From a checkpoint of a small mixture-of-experts model trained on Wikipedia.
Training: a variant of SOAP for the experts, 9784 steps.
Below are experts of layer 3 (counted from 0) of a mixture-of-experts language model. Rows are named router (the router's row for the expert), down (a neuron's output weights, with its number) and show model dimensions 0-127. Each number is 200 + 30 x the weight over its row's rms, rounded and kept within 0 to 999.
Before each expert's rows: "comes before" lists some tokens at least twice as common just after its tokens as in all text. This comes from a sample of Wikipedia text that the model never trained on. Tokens count by the router's weight.

# expert 33
comes before: " ", "1", "0", "′", "200", "3"
router,199,232,225,219,200,209,171,244,171,258,134,164,200,226,225,185,213,220,188,223,170,195,194,202,200,210,217,190,162,133,232,165,176,154,185,236,216,177,239,213,236,202,190,183,153,192,188,207,167,263,197,125,207,185,226,220,169,211,209,224,243,183,183,207,229,216,229,168,228,206,200,202,150,145,244,188,251,197,224,211,196,134,174,184,164,202,169,176,122,208,224,185,219,230,180,184,202,190,209,220,209,195,212,178,193,183,219,228,182,180,225,159,185,215,230,221,238,122,213,130,174,159,211,244,197,242,227,246
down4,188,240,184,203,221,205,165,173,231,185,190,197,157,199,222,204,145,208,182,252,204,246,224,173,136,211,167,175,217,208,225,244,179,171,173,211,225,185,164,215,227,172,206,251,194,206,185,187,215,168,218,179,142,211,166,214,213,209,172,173,200,185,243,194,204,170,211,184,195,176,253,193,232,214,239,260,266,188,203,197,199,204,159,159,177,222,170,178,228,172,175,192,234,210,176,183,222,201,220,159,277,184,227,147,181,239,193,256,185,184,197,227,173,267,218,202,138,256,267,197,171,210,240,181,231,175,222,252

# expert 60
comes before: " |", ".", "–", ",", ";", "th"
router,203,199,229,179,192,192,199,218,159,202,135,171,189,230,249,238,192,226,204,174,184,193,261,189,216,162,196,228,200,178,220,237,205,169,193,257,178,261,218,241,222,210,144,185,228,217,186,143,156,248,159,138,192,199,215,211,169,218,185,221,197,217,212,171,177,189,186,134,194,163,195,224,160,207,206,160,208,157,191,224,158,193,155,181,158,219,180,208,149,228,227,216,203,250,175,203,151,242,205,236,182,184,244,204,150,200,210,260,176,160,214,166,240,160,210,225,209,171,208,147,194,171,232,213,177,222,203,255
down0,163,187,170,214,231,219,253,189,191,200,188,283,229,222,238,167,215,232,217,242,197,190,179,176,165,158,166,193,162,167,170,200,173,185,199,202,165,215,226,191,245,224,227,157,232,176,214,205,189,182,200,170,236,192,213,178,158,215,207,216,291,133,206,176,203,205,198,165,231,181,233,154,167,169,206,172,207,204,214,161,239,211,215,207,216,192,221,186,141,225,200,209,146,203,136,234,170,216,202,195,171,211,178,217,182,185,140,248,163,220,192,147,214,243,174,238,223,228,205,163,241,150,174,175,167,172,159,195

# expert 20
comes before: " of", "s", "==\n", "ing", "ed", " in"
router,145,179,209,182,169,231,189,201,158,177,171,149,150,184,288,195,203,245,187,181,174,186,231,176,188,201,251,228,187,186,249,204,169,163,178,178,182,279,193,210,245,155,160,161,177,237,227,188,184,255,175,187,174,212,204,218,235,236,212,254,276,213,225,214,164,162,177,179,226,162,209,192,193,191,200,169,197,193,220,220,214,168,195,216,176,173,191,220,208,220,200,213,211,205,169,199,152,193,213,255,230,185,225,215,206,226,254,198,215,174,178,138,221,175,196,235,235,151,210,156,171,203,223,219,161,242,201,240
down4,182,188,185,169,232,202,216,184,179,210,211,132,194,215,259,143,211,192,235,203,201,142,197,189,148,174,183,158,208,158,226,182,192,246,230,174,202,152,188,215,172,207,166,193,205,166,166,210,244,171,187,161,186,170,203,212,152,181,178,172,192,201,233,132,209,244,233,196,195,229,177,211,183,211,116,220,215,187,195,209,148,130,195,191,202,188,199,173,248,201,218,211,224,152,185,178,207,199,112,148,197,215,163,255,214,198,158,242,190,215,196,171,212,145,199,206,167,190,169,199,206,201,262,229,225,192,222,237

# expert 54
comes before: " The", " He", " In", "==", " It", "The"
router,215,203,250,191,160,222,152,222,245,203,201,156,172,250,234,166,240,201,175,128,228,198,203,202,248,212,210,226,185,199,210,198,186,163,192,256,188,203,293,243,224,190,206,177,140,219,184,160,197,211,195,192,204,225,240,217,193,202,206,204,213,225,182,211,218,202,191,152,226,207,195,203,177,189,176,159,182,167,193,258,162,196,179,206,139,183,212,169,161,229,274,207,182,254,157,171,175,244,214,237,181,196,253,159,180,177,222,213,176,170,169,153,186,178,202,181,269,175,177,190,206,152,218,213,221,219,213,234
down4,162,254,179,275,206,186,172,213,208,210,214,185,192,171,246,219,221,187,189,167,197,128,218,221,170,158,185,196,149,196,148,191,212,221,213,178,209,242,171,145,206,172,196,196,223,163,214,213,208,175,134,261,201,197,174,189,188,217,142,248,141,234,249,192,214,191,199,177,236,159,163,150,157,204,177,176,195,202,211,185,176,274,163,222,185,214,231,167,179,203,239,198,235,192,164,229,260,232,208,203,219,226,206,231,211,191,207,175,237,216,216,232,234,204,197,254,182,203,223,207,189,253,231,145,218,197,183,169

# expert 15
comes before: " of", ",", ".", " in", "s", " was"
router,215,192,224,194,181,211,168,218,165,169,211,206,195,230,306,217,161,220,190,142,199,156,222,202,209,171,213,202,206,212,234,212,189,199,162,194,174,217,227,197,194,170,188,182,184,259,210,155,199,224,183,180,180,174,193,217,192,235,195,234,238,235,192,209,207,144,206,167,235,215,187,197,187,188,192,192,231,146,197,211,178,199,144,202,154,176,213,182,176,218,233,177,268,239,200,162,166,159,187,237,198,221,259,218,207,184,252,221,215,160,199,103,196,164,251,214,211,147,154,182,168,209,225,235,156,228,246,230
down4,200,209,223,252,231,212,235,163,191,218,222,260,218,194,203,189,225,234,164,195,218,204,257,206,164,183,188,205,185,230,178,241,187,222,209,135,178,207,194,167,222,224,224,251,258,192,162,189,236,162,189,253,199,156,141,194,179,216,203,238,172,144,229,198,159,201,204,170,185,228,155,188,201,241,264,165,179,249,195,181,148,165,242,222,182,245,210,167,230,207,216,175,235,229,177,196,171,206,237,173,186,198,233,194,234,259,186,208,206,192,175,212,174,154,174,220,196,212,169,212,203,207,144,196,176,119,242,188

# expert 17
comes before: " |", ")", "C", "E", "A", "S"
router,204,206,251,188,157,240,124,226,186,219,195,171,179,190,228,232,209,261,178,141,171,152,233,186,170,209,203,195,183,217,185,198,186,200,183,231,225,222,231,223,219,161,201,184,146,230,168,183,211,298,248,152,152,179,253,204,227,178,247,287,201,215,178,200,183,214,231,142,239,210,170,207,200,191,201,190,201,207,196,238,217,198,185,223,177,186,179,157,174,221,183,218,209,228,203,207,205,196,232,223,201,171,236,233,167,205,232,232,205,162,138,135,195,161,210,184,206,169,172,182,202,155,200,229,204,214,232,203
down4,224,166,196,175,132,215,211,252,183,180,166,193,161,239,245,151,227,192,137,241,206,170,193,209,169,216,221,190,223,203,190,197,174,218,206,118,207,190,251,177,210,218,214,226,228,193,200,200,188,121,178,206,213,253,230,187,193,199,196,177,216,149,237,207,202,230,204,179,176,189,190,177,238,251,205,165,212,226,233,198,168,202,204,184,224,224,195,203,170,182,183,170,203,186,182,157,139,225,225,260,168,177,193,217,211,245,156,176,194,145,208,206,234,174,210,221,230,163,224,199,260,264,219,229,189,208,195,116

# expert 1
comes before: " |", ",", "\n", " (", "ia", ";"
router,206,162,212,188,205,215,148,217,163,221,221,190,180,195,211,247,191,222,170,167,160,159,218,131,221,161,207,223,215,181,232,195,190,214,142,213,251,187,229,228,212,175,155,170,163,249,187,188,184,244,195,184,187,197,209,187,230,260,207,245,224,258,160,187,171,190,215,186,192,196,203,230,186,205,199,180,211,182,242,199,190,222,184,227,117,195,202,135,206,211,225,253,246,238,190,203,167,227,242,224,240,206,238,166,170,220,233,247,198,167,202,158,234,145,232,218,205,205,177,229,180,172,248,267,166,223,235,194
down4,198,147,208,281,176,209,174,224,170,200,183,238,227,170,195,216,197,231,191,140,258,232,125,206,202,226,213,205,217,220,157,246,210,228,227,134,173,229,241,246,165,159,220,253,180,182,194,179,194,158,214,185,201,175,228,218,216,239,201,183,238,185,214,196,217,202,205,223,246,229,176,210,216,201,180,239,212,218,174,210,237,187,138,170,158,223,193,162,185,197,153,206,212,159,198,140,179,171,181,192,239,226,235,166,214,265,227,182,187,193,207,206,155,188,203,246,238,203,196,202,188,189,199,223,259,173,231,144

# expert 19
comes before: " ", "0", " —", "1", " +", "2"
router,189,206,226,164,183,219,183,209,219,171,132,156,160,224,232,238,193,212,140,181,128,208,187,139,184,168,246,213,141,167,238,161,162,207,206,217,231,208,190,207,235,164,186,178,155,210,203,153,185,264,224,171,204,193,232,183,210,228,201,218,240,227,195,225,177,185,211,196,193,203,185,168,164,122,206,167,207,164,189,220,205,151,184,195,177,162,239,129,182,164,197,240,215,244,200,176,136,199,206,246,232,221,209,203,204,185,238,211,194,187,198,168,265,178,235,199,186,153,221,173,174,189,212,185,184,202,221,241
down0,187,156,219,137,222,169,168,201,199,232,197,184,217,228,215,139,182,231,183,148,252,221,155,210,178,204,217,168,193,198,185,189,233,150,186,142,252,179,221,221,194,193,221,234,163,208,163,200,191,157,210,193,198,159,219,226,187,169,241,201,231,167,166,182,215,241,226,190,155,178,187,233,181,186,197,197,243,233,222,153,232,205,218,192,195,180,216,241,250,202,201,213,174,195,258,256,143,160,165,191,212,198,248,243,182,258,180,253,197,232,176,187,188,205,168,178,256,215,178,184,228,185,149,223,228,229,239,255

# expert 59
comes before: ",", " of", " and", ".", " in", " were"
router,227,160,237,167,173,214,167,221,205,183,200,189,154,193,227,183,206,187,187,177,200,137,180,189,203,155,213,193,209,194,205,217,176,256,196,196,178,205,180,219,243,145,212,117,136,196,239,179,158,261,208,115,203,233,184,181,175,169,194,212,215,253,194,185,185,169,166,137,204,233,214,181,172,237,225,171,205,218,213,227,179,180,188,209,208,164,192,185,156,258,201,201,213,239,184,166,148,198,204,206,188,183,199,161,221,221,226,213,210,154,237,160,204,173,292,204,225,218,203,178,172,181,224,244,157,227,232,215
down0,157,185,216,166,209,167,230,186,197,200,207,190,122,218,220,196,209,217,169,173,183,176,161,193,245,216,214,175,155,180,217,175,215,197,233,252,210,199,220,163,218,224,215,189,160,205,216,214,186,209,155,168,237,244,188,221,234,197,269,148,195,206,203,249,194,189,157,190,200,223,200,259,243,147,172,196,248,166,194,183,212,214,130,186,224,171,226,239,231,201,213,197,183,214,226,214,210,179,246,210,242,178,231,219,153,163,224,227,198,152,251,194,230,252,224,145,210,187,195,181,204,235,185,239,167,285,165,175

# expert 47
comes before: " a", " and", " the", " was", " an", " is"
router,252,182,188,209,181,279,196,231,166,237,205,167,172,169,203,225,198,227,218,172,175,203,220,197,216,164,206,197,179,199,214,198,171,149,179,220,223,186,173,214,202,123,214,152,146,217,204,155,207,245,232,166,185,224,232,223,188,217,227,216,229,214,230,177,191,189,229,168,217,188,245,195,148,175,202,176,264,188,186,232,154,170,192,199,196,142,194,161,120,239,201,197,172,212,207,178,182,201,239,287,192,215,249,185,195,144,223,236,168,142,187,182,232,176,247,199,198,162,165,203,218,172,214,193,186,207,202,240
down4,145,192,191,248,141,201,209,152,212,234,202,210,177,201,146,230,226,254,201,261,234,236,190,182,221,197,227,198,235,162,148,175,272,188,226,184,191,173,225,203,189,206,186,254,211,195,192,201,190,244,156,208,194,160,254,208,183,211,216,163,166,205,196,229,210,167,205,178,188,175,191,189,189,171,185,212,181,197,124,193,207,173,213,132,164,175,209,174,217,237,210,156,195,198,207,241,200,185,177,201,127,205,187,233,216,183,213,181,165,160,201,249,221,231,183,178,169,197,304,227,196,219,206,155,244,207,190,189

# expert 51
comes before: " the", " a", " to", " be", " been", " in"
router,204,197,218,170,169,212,198,210,167,222,162,186,174,172,199,236,224,206,184,163,171,158,224,191,202,139,209,213,163,166,197,176,172,181,168,218,192,219,219,207,219,147,173,184,134,239,178,184,178,211,192,131,198,241,200,227,208,198,247,209,211,265,213,249,203,181,222,201,202,184,218,210,145,169,181,169,202,220,192,208,216,179,105,225,204,196,183,158,174,192,201,224,158,221,183,157,140,205,250,207,232,194,220,191,177,148,199,275,174,177,217,194,233,197,286,236,210,186,215,161,186,190,254,249,172,224,203,216
down4,188,210,182,232,170,211,189,164,123,250,148,180,174,181,193,239,171,179,184,159,189,186,249,191,200,219,203,175,168,223,188,206,212,224,231,228,174,223,181,235,134,214,185,190,120,154,221,198,208,239,233,170,171,227,231,167,191,234,258,179,178,165,221,186,172,228,189,228,240,204,209,216,200,193,243,181,167,195,209,203,152,181,199,214,193,171,236,180,226,191,178,187,152,153,184,202,140,184,192,246,186,207,185,217,173,156,255,167,217,257,225,205,167,245,235,176,245,202,161,166,252,182,200,214,157,204,149,191

# expert 27
comes before: " |", ".", "0", "5", "8", "th"
router,260,210,238,177,170,197,157,196,212,184,169,182,196,212,224,253,191,267,201,148,167,194,221,136,171,151,200,190,155,198,224,196,182,200,227,226,210,255,206,224,233,200,185,190,211,220,224,183,210,231,237,170,148,201,211,197,168,205,201,246,180,261,226,225,205,181,228,129,186,191,213,214,179,188,241,154,210,147,178,223,218,174,152,202,190,182,166,193,163,201,248,208,250,254,182,216,139,189,220,240,224,164,185,218,136,213,220,229,146,165,219,187,198,183,185,230,215,215,205,156,184,173,206,198,170,196,249,256
down0,229,200,171,180,219,209,180,165,228,216,158,177,172,259,211,212,219,202,209,274,208,223,245,176,244,178,230,175,184,144,217,231,190,243,218,200,199,197,203,145,190,241,170,233,146,214,184,170,232,277,235,206,203,181,172,226,219,206,166,193,233,198,198,204,255,207,236,169,261,205,213,158,231,190,217,170,188,221,192,223,196,200,207,225,234,170,255,133,218,201,181,199,222,159,138,160,254,195,208,244,210,161,221,158,196,213,226,259,184,232,242,143,244,156,186,197,206,181,236,196,214,186,182,203,194,200,183,200